{
  "n_layer": 12,
  "moe_layers": [1, 2, 3, 4, 5, 6, 7, 8, 9, 10, 11],
  "balance_loss": 0.000194,
  "n_kv_head": 2,
  "vocab_size": 32000,
  "norm": "rmsnorm",
  "positions": "rope",
  "rope_base": 10000.0,
  "attn_scale": 0.0884,
  "init_std_qkv": 0.0158,
  "init_std_o": 0.0,
  "optimizer": "soap_variant",
  "lr_head": 0.00508,
  "doc_mask": true,
  "dataset": "wikipedia_en"
}
Below are experts of layer 9 (counted from 0) of a mixture-of-experts language model. Rows are named router (the router's row for the expert), down (a neuron's output weights, with its number) and show model dimensions 128-255. Each number is 200 + 30 x the weight over its row's rms, rounded and kept within 0 to 999.
After each expert's rows: "comes before" lists some tokens at least twice as common just after its tokens as in all text. This comes from a sample of Wikipedia text that the model never trained on. Tokens count by the router's weight.

# expert 35
router,167,174,167,216,162,150,188,209,255,259,180,165,198,175,214,168,229,206,223,186,207,157,175,191,186,226,189,170,164,123,206,219,173,163,242,202,165,221,217,184,156,202,243,204,177,134,235,203,232,167,203,203,192,216,184,204,197,193,158,208,171,216,182,179,189,202,171,186,212,223,219,175,184,234,177,207,191,209,184,161,219,215,133,205,225,137,159,205,259,194,176,178,182,221,187,225,193,206,230,240,187,163,240,221,167,178,237,214,197,264,181,198,149,265,229,195,183,203,229,166,249,203,177,215,205,175,170,209
down0,192,214,225,159,169,182,205,232,234,185,171,211,177,156,155,217,217,175,234,210,186,205,212,194,201,188,201,253,266,195,239,191,197,160,190,203,211,264,235,210,221,212,227,224,222,118,169,156,207,146,230,136,161,198,204,181,202,186,214,131,207,200,196,211,216,204,156,177,239,179,210,180,228,190,181,290,162,220,175,227,190,162,191,193,201,342,200,172,252,238,219,185,204,228,164,226,181,183,196,213,196,180,241,203,222,214,164,226,172,203,226,181,189,175,227,163,235,207,179,230,160,131,150,173,158,240,193,205
comes before: " |", "\n", " 0", " 1", " ", " 2"

# expert 23
router,211,240,214,242,174,146,243,245,234,222,163,160,212,250,209,239,197,136,232,193,244,176,187,200,229,231,227,188,180,183,206,225,178,159,210,232,167,207,244,189,150,201,203,261,164,179,222,209,196,170,232,174,171,165,166,181,294,199,248,196,200,239,196,202,246,235,154,227,101,201,228,204,210,231,170,180,184,231,173,170,216,228,190,232,241,170,167,197,206,175,200,199,178,208,232,223,250,204,203,201,215,151,178,221,176,194,231,197,186,264,229,190,174,240,246,220,254,175,205,129,239,155,199,242,228,194,181,227
down0,155,185,181,203,220,208,135,189,185,228,181,221,187,190,173,183,164,153,209,194,196,244,222,205,208,202,197,256,170,184,192,207,194,167,187,213,223,218,175,232,172,257,224,191,221,205,213,171,242,205,201,190,192,191,188,192,188,164,200,166,157,160,165,234,148,210,130,223,178,182,196,190,213,202,140,112,265,213,178,153,196,213,230,196,209,122,230,191,224,177,223,172,219,175,208,174,149,158,240,177,213,197,197,211,221,158,193,239,232,233,222,238,169,189,207,164,149,147,200,191,260,198,203,174,154,162,181,174
comes before: " and", " the", " he", " a", " which", " but"

# expert 11
router,193,217,193,222,182,159,218,248,247,195,176,218,183,256,181,140,175,184,176,224,220,190,150,238,233,206,222,188,180,141,221,166,182,147,269,224,167,100,248,164,196,193,166,250,170,149,227,200,174,173,201,235,181,168,217,204,202,201,190,201,158,212,219,233,235,240,191,239,177,190,205,206,195,184,230,159,192,263,217,197,168,156,220,266,236,158,187,199,236,157,200,203,152,156,183,204,217,236,219,202,188,181,138,210,160,172,211,255,187,238,222,219,201,244,186,209,205,188,222,172,215,192,149,191,224,201,131,261
down0,201,257,193,202,214,153,217,266,189,261,200,221,193,190,191,186,209,181,223,168,171,173,219,196,161,182,153,128,210,215,191,194,209,180,216,183,185,194,184,161,222,184,178,245,172,187,231,247,172,136,195,191,175,171,237,193,198,170,246,188,194,168,261,153,216,229,227,201,222,188,181,266,257,213,233,266,205,151,230,182,207,211,182,238,175,238,226,227,229,135,239,163,208,152,211,192,173,214,154,165,178,181,155,202,208,193,166,192,212,245,217,156,206,263,149,169,173,217,202,226,252,200,181,170,207,168,236,165
comes before: "\n", " The", " He", " In", " It", "=="

# expert 21
router,202,237,188,215,114,149,205,198,217,214,186,200,196,273,144,153,222,160,209,196,210,189,177,246,219,207,193,208,176,179,253,213,177,162,229,238,169,131,232,159,189,191,222,225,145,170,206,191,194,187,224,273,169,161,187,145,194,220,188,192,194,243,175,204,220,253,173,246,194,231,223,174,222,195,196,190,205,211,172,172,211,273,181,219,219,155,172,233,223,197,189,176,183,178,183,200,202,237,239,229,173,154,196,220,165,151,230,204,208,259,274,229,203,216,220,244,181,195,256,169,248,164,188,222,201,193,173,232
down0,211,235,201,164,209,210,230,213,200,218,217,229,222,179,203,186,209,230,271,215,199,187,207,206,173,117,200,254,167,205,243,146,168,197,147,198,225,139,209,206,190,220,197,202,174,205,188,203,219,195,213,186,191,206,166,151,194,146,199,192,191,219,234,173,226,216,184,177,192,212,194,200,164,169,217,252,163,220,231,172,221,172,237,189,152,181,213,159,217,178,218,152,107,231,209,199,195,203,221,189,173,215,174,232,197,189,213,238,158,193,213,184,191,206,280,197,162,206,119,244,212,179,200,188,163,230,195,203
comes before: " the", " a", " an", " to", " their", " be"

# expert 9
router,179,256,153,237,160,161,212,216,219,208,178,234,220,263,150,172,237,192,258,204,171,182,166,248,277,221,179,200,141,184,236,223,173,199,265,228,167,197,224,179,135,206,268,255,142,157,232,191,195,190,207,243,167,195,186,167,203,230,203,222,182,241,189,267,260,260,162,212,221,245,219,178,217,220,169,193,247,231,165,186,228,289,141,210,231,150,206,216,209,173,186,176,153,167,163,217,185,213,229,177,173,162,173,201,230,198,228,191,216,245,271,221,175,195,227,241,225,187,225,159,205,177,199,218,227,195,180,250
down0,166,267,183,218,211,229,239,157,214,177,202,211,202,213,170,216,210,243,183,154,215,214,198,182,160,191,225,210,235,185,252,229,204,167,198,213,195,242,188,204,231,219,214,258,185,240,159,186,182,252,179,175,185,151,146,213,184,211,203,202,144,195,220,224,166,189,209,171,152,121,225,173,179,188,207,277,184,196,141,171,192,210,238,246,185,227,159,164,184,212,213,200,220,201,161,106,183,208,236,173,158,238,156,186,216,194,214,216,206,212,201,151,148,169,182,147,228,243,143,222,196,179,173,216,184,203,246,155
comes before: " the", " a", " his", " to", " that", " her"

# expert 2
router,201,204,203,164,193,167,248,260,253,240,179,183,225,228,200,179,197,223,205,205,186,172,169,242,207,213,181,204,195,179,230,230,173,169,219,207,166,210,241,179,187,232,280,240,196,166,218,237,180,166,215,209,168,192,175,183,203,191,200,231,158,253,184,232,191,219,212,237,176,217,220,199,191,211,202,170,215,208,201,191,204,200,162,234,221,168,190,236,184,169,203,219,161,181,208,216,218,204,243,211,211,171,180,207,183,232,197,216,206,237,211,239,164,204,197,232,214,189,213,186,219,197,138,204,203,250,152,220
down0,215,131,198,211,249,181,243,199,210,142,231,151,171,190,200,207,203,189,233,225,205,221,203,223,170,214,193,218,172,164,229,153,210,237,180,222,193,158,141,151,167,202,200,191,143,157,167,174,194,230,192,183,209,187,165,206,231,230,175,179,239,221,198,147,244,196,203,196,149,193,164,189,180,237,185,289,157,152,213,211,218,178,214,183,208,307,232,175,230,212,217,253,219,183,179,186,233,217,176,210,177,189,190,215,204,191,194,229,215,232,227,216,169,196,214,186,198,165,188,213,230,184,130,209,197,217,182,153
comes before: " |", "th", ";", "'", " years", " September"

# expert 30
router,206,223,170,219,187,184,215,232,245,196,194,192,214,212,195,159,268,158,236,224,183,192,208,241,230,225,183,217,185,241,233,222,168,146,204,244,195,182,216,214,154,180,241,230,138,156,227,218,210,178,228,196,205,207,152,192,194,219,234,173,168,227,166,191,228,214,164,197,183,182,212,211,188,195,196,188,181,178,238,152,220,235,178,228,221,150,189,193,197,168,197,192,167,193,238,216,212,232,196,183,164,216,178,222,179,226,220,232,203,197,217,188,196,202,231,204,224,179,198,172,201,180,196,182,235,215,193,240
down0,182,251,184,130,230,249,194,238,209,204,238,201,162,164,238,185,221,235,198,165,194,223,240,173,250,179,193,168,203,210,232,221,236,124,190,144,171,175,235,177,124,206,185,152,211,191,207,193,188,171,163,225,161,200,201,157,218,239,181,189,234,191,125,232,211,181,190,186,214,217,198,215,243,164,230,194,133,251,149,180,179,188,246,176,224,242,206,175,182,236,153,179,234,184,235,201,228,159,166,218,218,236,182,188,199,244,206,206,238,193,254,170,182,191,159,241,192,193,218,161,179,235,228,189,223,147,211,171
comes before: " |", ":", " January", " September", " October", " November"

# expert 20
router,181,234,197,222,197,163,191,248,201,196,190,241,209,257,158,202,222,147,202,205,212,180,148,242,209,246,187,171,186,156,185,186,178,168,215,237,151,168,221,205,160,238,213,210,195,201,216,215,221,184,262,185,176,150,161,184,223,193,240,179,200,204,173,201,210,257,167,199,144,202,220,201,201,242,178,145,272,230,235,206,203,215,202,201,247,176,147,204,221,161,209,188,173,173,229,216,249,198,218,236,210,183,182,201,188,163,200,216,206,251,267,210,170,194,206,244,208,162,231,158,197,207,170,187,215,175,169,223
down0,212,229,202,167,169,184,179,154,223,199,154,211,169,164,211,205,202,238,165,200,189,180,171,143,179,233,155,223,184,232,156,188,166,204,213,167,212,156,179,169,156,182,221,157,163,216,154,175,238,203,187,207,211,210,163,203,250,206,201,218,211,175,221,176,198,194,178,143,206,140,179,211,209,232,158,221,223,173,216,186,164,225,166,176,154,166,154,207,179,162,206,189,157,224,159,146,231,123,216,193,192,196,159,169,226,202,192,177,202,182,220,139,224,259,201,212,222,223,192,180,195,210,169,220,192,220,136,187
comes before: " was", " of", " is", ",", " were", " had"

# expert 37
router,215,196,208,232,176,176,227,215,235,222,171,155,229,265,186,210,255,184,216,190,206,190,149,214,221,247,208,178,220,181,193,207,145,204,177,208,138,165,192,196,200,221,206,241,167,183,219,181,207,154,223,228,156,190,183,189,186,246,207,180,224,223,150,186,199,198,192,259,143,237,194,191,131,208,163,160,246,237,219,157,233,183,194,223,190,159,181,252,239,184,207,168,163,150,201,230,236,201,211,222,206,163,139,212,215,167,209,177,170,207,188,185,166,228,242,195,192,137,208,216,242,197,198,232,250,197,160,186
down0,181,218,147,208,178,204,194,266,180,213,194,160,236,205,155,215,177,182,211,125,204,208,110,151,167,216,164,180,174,187,171,220,188,237,179,225,180,163,213,209,237,197,211,271,195,226,180,235,181,162,183,204,208,203,220,201,153,156,219,187,230,231,169,200,228,237,261,160,145,197,183,191,169,177,159,157,208,226,188,156,198,189,177,233,225,249,182,185,187,214,199,156,184,161,194,259,173,159,226,222,210,199,256,177,195,164,156,196,190,206,149,180,238,138,196,158,177,162,250,201,176,172,229,200,236,261,216,155
comes before: "\n", "==", " ==", "-", "The", "born"

# expert 4
router,191,210,189,218,156,191,218,241,244,207,179,210,149,191,160,182,176,164,179,229,179,212,225,210,216,209,146,188,210,150,194,204,148,194,211,257,159,210,223,168,150,229,203,201,140,154,257,183,170,172,233,214,148,155,183,188,237,198,244,139,224,229,184,251,189,194,190,215,203,205,197,210,178,200,190,185,213,232,184,181,209,230,194,193,201,170,200,232,244,165,182,166,186,202,222,224,223,241,244,208,162,208,183,233,191,167,210,207,190,229,259,262,180,220,227,188,187,228,248,169,194,160,156,174,227,216,133,191
down0,229,194,169,183,237,202,174,138,237,211,222,235,179,236,125,188,231,220,233,208,149,235,195,181,305,182,273,227,160,244,210,188,156,196,164,203,225,253,197,153,168,189,175,191,189,171,190,257,189,144,190,208,165,213,192,255,164,158,215,169,198,208,207,133,213,264,181,194,204,177,190,177,222,190,200,150,213,252,240,186,202,173,223,205,225,214,208,158,167,187,163,189,174,214,168,222,183,219,203,169,211,178,234,172,225,192,226,207,171,190,200,210,195,173,248,174,199,204,244,184,224,196,195,215,210,176,217,173
comes before: "-", "|", "\n", "==", "The", "==="

# expert 18
router,180,220,193,249,202,143,206,224,237,247,182,173,218,230,167,211,245,194,170,190,192,187,185,241,199,266,150,213,184,224,210,190,179,165,257,222,216,180,197,207,181,229,246,205,177,165,225,200,189,163,242,243,158,179,144,151,198,190,231,187,197,210,194,185,227,257,170,228,177,242,186,211,193,219,156,211,265,198,229,213,234,211,194,214,257,187,192,188,247,186,179,166,213,209,226,230,221,214,254,206,150,189,189,198,165,179,240,244,184,242,251,208,171,236,226,212,189,204,201,215,217,189,184,182,227,242,153,238
down0,144,205,229,235,193,216,225,168,258,212,178,238,152,213,207,180,212,171,222,194,213,230,209,203,223,198,222,239,220,189,173,283,178,148,223,192,237,203,151,198,202,214,216,265,250,224,183,252,206,162,195,202,237,207,216,249,206,182,208,219,167,173,216,244,182,186,175,224,138,206,187,215,240,186,199,266,165,180,184,185,199,157,160,242,259,189,205,167,214,214,228,185,221,176,216,184,212,221,177,184,180,210,154,200,239,181,175,224,209,259,227,258,135,182,214,214,224,198,180,196,214,200,228,164,233,179,151,227
comes before: " of", ".", " to", " and", "s", " for"

# expert 38
router,161,200,146,171,144,166,217,194,193,228,175,164,193,184,204,175,251,210,199,176,235,132,211,243,242,215,167,195,206,153,202,175,175,146,255,224,189,171,232,150,163,232,227,228,192,166,224,207,212,214,288,208,215,144,170,167,262,219,255,200,190,204,204,206,172,196,150,213,231,153,187,178,183,194,153,165,263,202,182,196,193,265,213,215,196,103,153,207,236,165,204,175,164,167,219,238,219,253,200,184,200,191,175,191,187,187,204,242,184,210,218,204,197,211,223,226,168,234,202,165,199,205,152,166,260,223,201,238
down0,155,191,175,158,143,223,229,155,172,244,213,229,235,203,179,199,200,205,158,234,190,244,233,197,183,194,258,218,175,182,190,198,173,216,236,189,198,151,166,182,183,195,125,233,230,227,185,232,202,203,174,193,172,237,195,170,195,225,237,148,173,141,197,224,146,197,201,165,193,165,212,212,178,173,174,168,217,205,243,191,191,204,208,193,196,315,200,194,187,218,147,236,180,184,185,200,196,206,227,165,177,238,190,203,200,197,192,227,179,136,178,213,232,180,239,184,189,225,244,222,202,199,105,230,210,253,156,223
comes before: "-", ":", "\n", ")", "=", " •"

# expert 5
router,230,243,175,181,153,214,218,217,257,224,177,207,209,203,183,182,208,135,231,246,212,180,204,183,275,214,175,199,140,157,186,195,198,160,220,230,201,218,204,147,149,269,241,226,155,167,208,158,240,222,237,201,192,195,204,193,211,240,226,171,196,271,195,253,256,183,179,208,222,210,225,141,148,217,176,154,233,235,208,161,230,223,186,250,219,189,220,210,221,163,174,197,179,159,208,250,221,200,204,187,203,138,181,189,173,205,223,196,234,226,222,230,152,221,238,215,210,196,195,143,228,184,160,219,237,219,184,199
down0,239,161,244,177,186,206,204,212,202,183,188,162,217,202,232,158,144,256,219,208,175,199,221,182,171,159,163,237,243,207,202,195,161,192,191,185,211,167,205,239,171,190,185,196,200,170,162,192,191,180,226,169,223,196,210,249,213,175,192,192,201,255,153,158,186,193,250,222,177,218,172,211,203,204,140,258,154,195,191,185,166,174,177,264,268,133,196,209,245,177,201,194,163,178,213,203,153,227,190,154,234,169,184,237,176,284,213,181,216,181,174,183,236,212,149,207,235,189,196,174,187,224,177,228,256,166,163,204
comes before: " the", " a", " his", " by", " January", " June"

# expert 34
router,187,174,167,216,186,168,210,250,279,251,145,158,215,199,212,182,210,186,194,188,231,190,234,213,171,176,214,165,153,201,198,245,193,185,202,198,150,185,217,210,197,213,202,197,183,184,218,207,185,123,189,197,183,201,189,198,196,252,190,187,159,210,154,209,224,186,197,204,181,221,254,215,170,228,207,147,222,247,249,212,213,223,146,217,243,180,157,208,261,201,197,195,224,191,191,197,184,239,228,239,203,210,198,175,197,200,208,259,222,205,203,218,169,245,223,235,228,187,203,140,206,196,167,218,199,258,183,182
down0,216,200,159,189,234,207,220,231,183,195,201,205,225,231,236,177,227,220,201,157,148,163,166,189,177,179,212,166,219,206,190,165,232,218,188,173,193,189,185,257,248,222,222,206,132,193,218,229,195,242,176,208,210,193,143,201,229,186,208,208,179,139,191,191,263,205,188,167,262,234,202,244,162,270,224,185,197,214,172,213,211,198,192,186,163,141,146,188,221,184,225,164,238,217,184,183,181,216,231,226,173,195,227,188,212,131,257,138,206,169,165,259,163,159,207,213,239,188,198,190,167,163,257,219,208,218,158,173
comes before: " |", "|", ";", "===", "|---|---|", "|---|---|---|"

# expert 28
router,217,228,195,198,177,192,208,226,226,218,189,153,209,200,194,184,187,185,229,200,211,180,200,199,215,241,216,192,215,129,239,195,162,192,229,249,174,191,261,161,189,198,214,198,188,172,180,196,235,190,226,244,142,191,180,204,172,226,211,162,168,212,193,214,204,249,220,199,207,228,191,177,181,208,183,162,232,223,185,181,182,195,233,192,210,139,153,193,219,171,191,199,187,220,209,204,186,252,235,225,200,197,158,210,181,189,204,174,196,252,213,180,148,285,247,259,160,179,240,165,192,165,207,209,223,173,173,204
down0,202,147,232,158,197,188,198,210,202,183,222,221,129,156,112,210,201,205,260,212,188,168,218,200,227,155,180,227,186,151,217,211,166,233,222,175,207,136,189,172,224,173,144,258,217,202,155,195,147,248,162,182,166,169,194,174,227,186,195,193,234,251,219,185,164,212,184,219,209,198,174,167,197,180,240,194,177,248,268,190,165,221,200,142,177,171,198,183,172,256,131,177,203,179,224,214,173,135,236,185,208,229,161,177,183,195,208,213,189,247,197,125,170,194,226,165,221,251,216,225,190,190,230,185,202,211,212,161
comes before: " (", ",", ":", " is", ")", ";"

# expert 3
router,199,207,122,221,131,187,184,251,196,275,190,183,166,190,209,201,270,216,188,186,202,207,208,244,199,192,175,193,187,200,215,209,186,132,192,207,182,207,281,173,196,216,212,204,173,167,253,231,224,170,202,215,195,141,182,159,246,252,249,185,157,243,192,192,190,226,126,214,221,246,231,161,185,219,137,201,231,234,163,198,198,241,214,230,273,131,167,242,259,191,228,204,181,214,182,219,223,183,226,175,214,216,223,213,194,148,194,248,176,211,210,192,180,234,193,257,203,237,258,195,226,164,204,221,205,232,158,246
down0,220,182,234,167,202,183,219,241,156,249,183,198,183,185,201,211,191,266,172,224,217,267,249,163,152,195,187,202,246,210,193,164,182,174,194,245,181,227,196,212,231,198,188,199,196,137,169,219,171,173,190,184,203,244,208,188,181,245,173,206,244,132,177,180,216,148,205,229,189,253,196,185,236,185,244,250,135,181,158,250,212,136,180,210,203,225,138,248,212,179,237,221,170,139,180,179,194,239,184,229,205,209,186,229,222,179,195,187,168,254,164,213,179,194,202,229,203,175,171,213,236,181,201,197,127,212,209,180
comes before: " |", " 1", "|", " 3", " 2", " "

# expert 25
router,151,243,185,190,167,168,238,240,212,226,195,163,246,230,171,143,207,189,208,218,190,171,145,240,213,247,165,173,164,171,190,184,211,192,249,247,185,197,230,205,204,224,226,232,180,158,238,194,191,173,210,248,205,192,171,201,229,241,253,179,197,229,197,202,234,248,207,210,188,230,220,198,199,228,174,166,261,191,177,180,224,241,182,209,250,159,207,225,228,182,210,168,179,199,244,222,245,235,182,218,146,171,221,214,190,165,256,215,183,228,243,235,138,250,250,247,174,156,200,179,202,166,190,211,222,210,179,267
down0,195,226,182,191,227,210,209,138,206,217,230,192,203,211,214,206,212,182,166,258,233,230,220,196,211,244,181,194,258,193,166,177,194,166,169,224,199,208,227,224,184,180,241,188,215,187,205,207,186,207,192,190,215,246,165,277,192,245,270,228,224,185,150,216,235,180,219,219,172,220,224,183,240,182,230,224,168,214,126,207,141,126,184,205,203,295,200,192,240,226,163,198,257,215,191,230,216,159,216,198,201,175,227,162,213,154,208,197,172,190,173,228,197,183,172,158,206,195,225,186,191,233,226,205,235,248,181,223
comes before: ".", " in", ",", " of", " on", " and"

# expert 6
router,207,229,186,211,157,186,200,243,217,200,213,152,179,210,185,242,197,177,254,200,209,146,190,197,229,226,174,205,161,188,175,212,197,151,224,211,172,195,236,200,148,236,219,212,154,173,214,213,156,115,226,208,175,213,141,191,203,180,222,156,176,244,189,253,208,253,183,188,151,203,219,179,160,254,185,142,236,212,189,163,196,248,175,243,203,157,218,224,227,167,203,181,188,176,238,171,192,217,231,220,165,160,183,210,189,185,215,226,206,251,213,195,162,186,229,219,210,195,189,171,222,191,179,165,223,175,183,254
down0,170,255,250,182,244,190,189,167,217,213,166,156,189,218,170,272,203,225,206,262,221,170,198,194,190,135,137,175,176,168,233,201,137,131,241,200,195,219,196,207,223,186,168,229,178,197,220,212,201,234,182,206,241,136,221,189,170,191,187,177,227,193,164,193,143,146,169,259,125,169,249,204,227,201,208,292,205,229,160,230,218,249,196,147,229,210,208,202,239,210,197,213,167,219,201,212,206,187,246,221,261,177,167,247,196,226,202,195,216,154,186,214,145,223,236,210,114,173,148,176,210,210,189,182,206,190,196,220
comes before: " |", "\n", ",", ".", ")", "–19"

# expert 22
router,218,222,186,191,203,193,239,248,222,261,155,193,240,218,198,192,195,195,255,234,199,172,227,245,210,194,186,232,178,174,196,242,145,128,199,175,198,169,221,186,179,187,259,229,188,149,218,217,189,149,228,239,188,191,199,175,282,266,216,193,173,255,212,255,224,196,146,210,188,246,216,190,133,209,144,109,240,249,190,180,207,242,167,247,227,165,197,182,229,164,191,185,172,196,230,178,198,226,232,198,197,155,170,197,147,188,189,235,178,230,177,188,180,197,190,250,238,202,199,177,222,194,145,228,187,221,166,231
down0,203,204,222,200,121,183,184,153,251,176,191,145,219,226,234,170,192,177,254,197,212,251,222,166,253,217,201,226,223,192,241,154,175,194,214,223,233,237,135,203,218,209,144,203,236,156,165,255,206,243,188,194,168,222,233,210,217,247,167,189,200,213,162,248,174,185,233,217,220,184,187,190,216,202,212,227,163,182,138,214,206,206,223,199,172,229,187,215,258,248,187,181,147,182,216,225,241,174,205,197,233,165,159,193,218,192,196,219,163,206,201,168,110,197,219,174,258,184,234,130,203,212,137,148,161,185,217,164
comes before: " |", ")", " m", "th", ";", " km"

# expert 14
router,184,236,164,169,167,194,228,234,203,226,192,162,238,221,189,148,225,186,188,225,194,187,179,222,217,262,160,216,171,184,270,209,168,185,233,224,179,162,207,176,224,238,235,217,184,165,222,211,227,190,178,256,170,202,157,148,212,231,222,184,215,183,156,223,233,243,187,199,200,185,191,223,177,232,116,188,264,213,246,185,209,199,226,213,208,165,155,207,255,203,176,197,160,183,220,198,198,202,209,213,182,208,182,179,187,146,238,228,190,205,184,213,185,270,224,233,231,168,218,173,250,162,181,228,196,210,148,252
down0,157,209,197,191,154,201,230,219,220,193,234,232,204,202,246,175,219,189,200,173,152,254,163,158,237,178,208,130,200,224,226,238,201,154,252,210,184,204,183,210,182,182,228,151,237,207,270,204,238,212,191,188,188,207,222,201,197,196,220,184,251,221,220,211,174,235,181,239,229,221,190,224,298,167,176,135,134,194,136,186,158,208,167,190,204,229,186,204,210,204,217,151,188,195,190,175,199,205,207,208,170,232,164,250,254,185,181,206,247,240,260,259,237,217,188,172,215,194,180,196,208,205,237,184,291,167,197,244
comes before: " of", ",", " and", ".", "s", " in"

# expert 17
router,191,165,230,185,186,183,225,205,200,212,200,190,204,230,166,194,155,202,230,199,205,184,211,225,229,227,187,164,148,164,244,186,137,127,226,184,164,221,216,179,174,181,234,229,185,167,267,196,212,180,257,186,188,172,197,149,172,177,218,209,190,169,150,205,196,206,219,190,223,211,227,184,211,225,166,210,174,217,242,205,164,200,172,199,171,143,193,221,242,187,221,168,148,190,213,208,182,229,253,154,218,187,166,212,167,136,222,220,208,232,223,215,181,248,230,232,212,224,228,147,206,181,170,191,235,194,177,236
down0,212,206,251,222,204,173,216,114,170,231,188,283,150,248,242,210,248,243,194,185,235,200,185,158,205,230,193,251,228,214,243,200,193,199,150,165,201,203,262,172,181,207,221,232,211,171,241,217,173,247,187,160,228,181,241,178,263,216,183,179,168,155,163,201,211,192,198,231,209,179,310,167,163,199,146,147,133,242,198,162,170,158,161,200,191,234,155,203,199,146,153,175,230,177,162,168,229,153,171,198,185,190,167,268,201,215,240,183,158,224,167,185,143,201,233,261,270,195,187,216,190,228,247,276,194,207,184,206
comes before: " ", "\n", " \"", " —", " Succeed", " Candidate"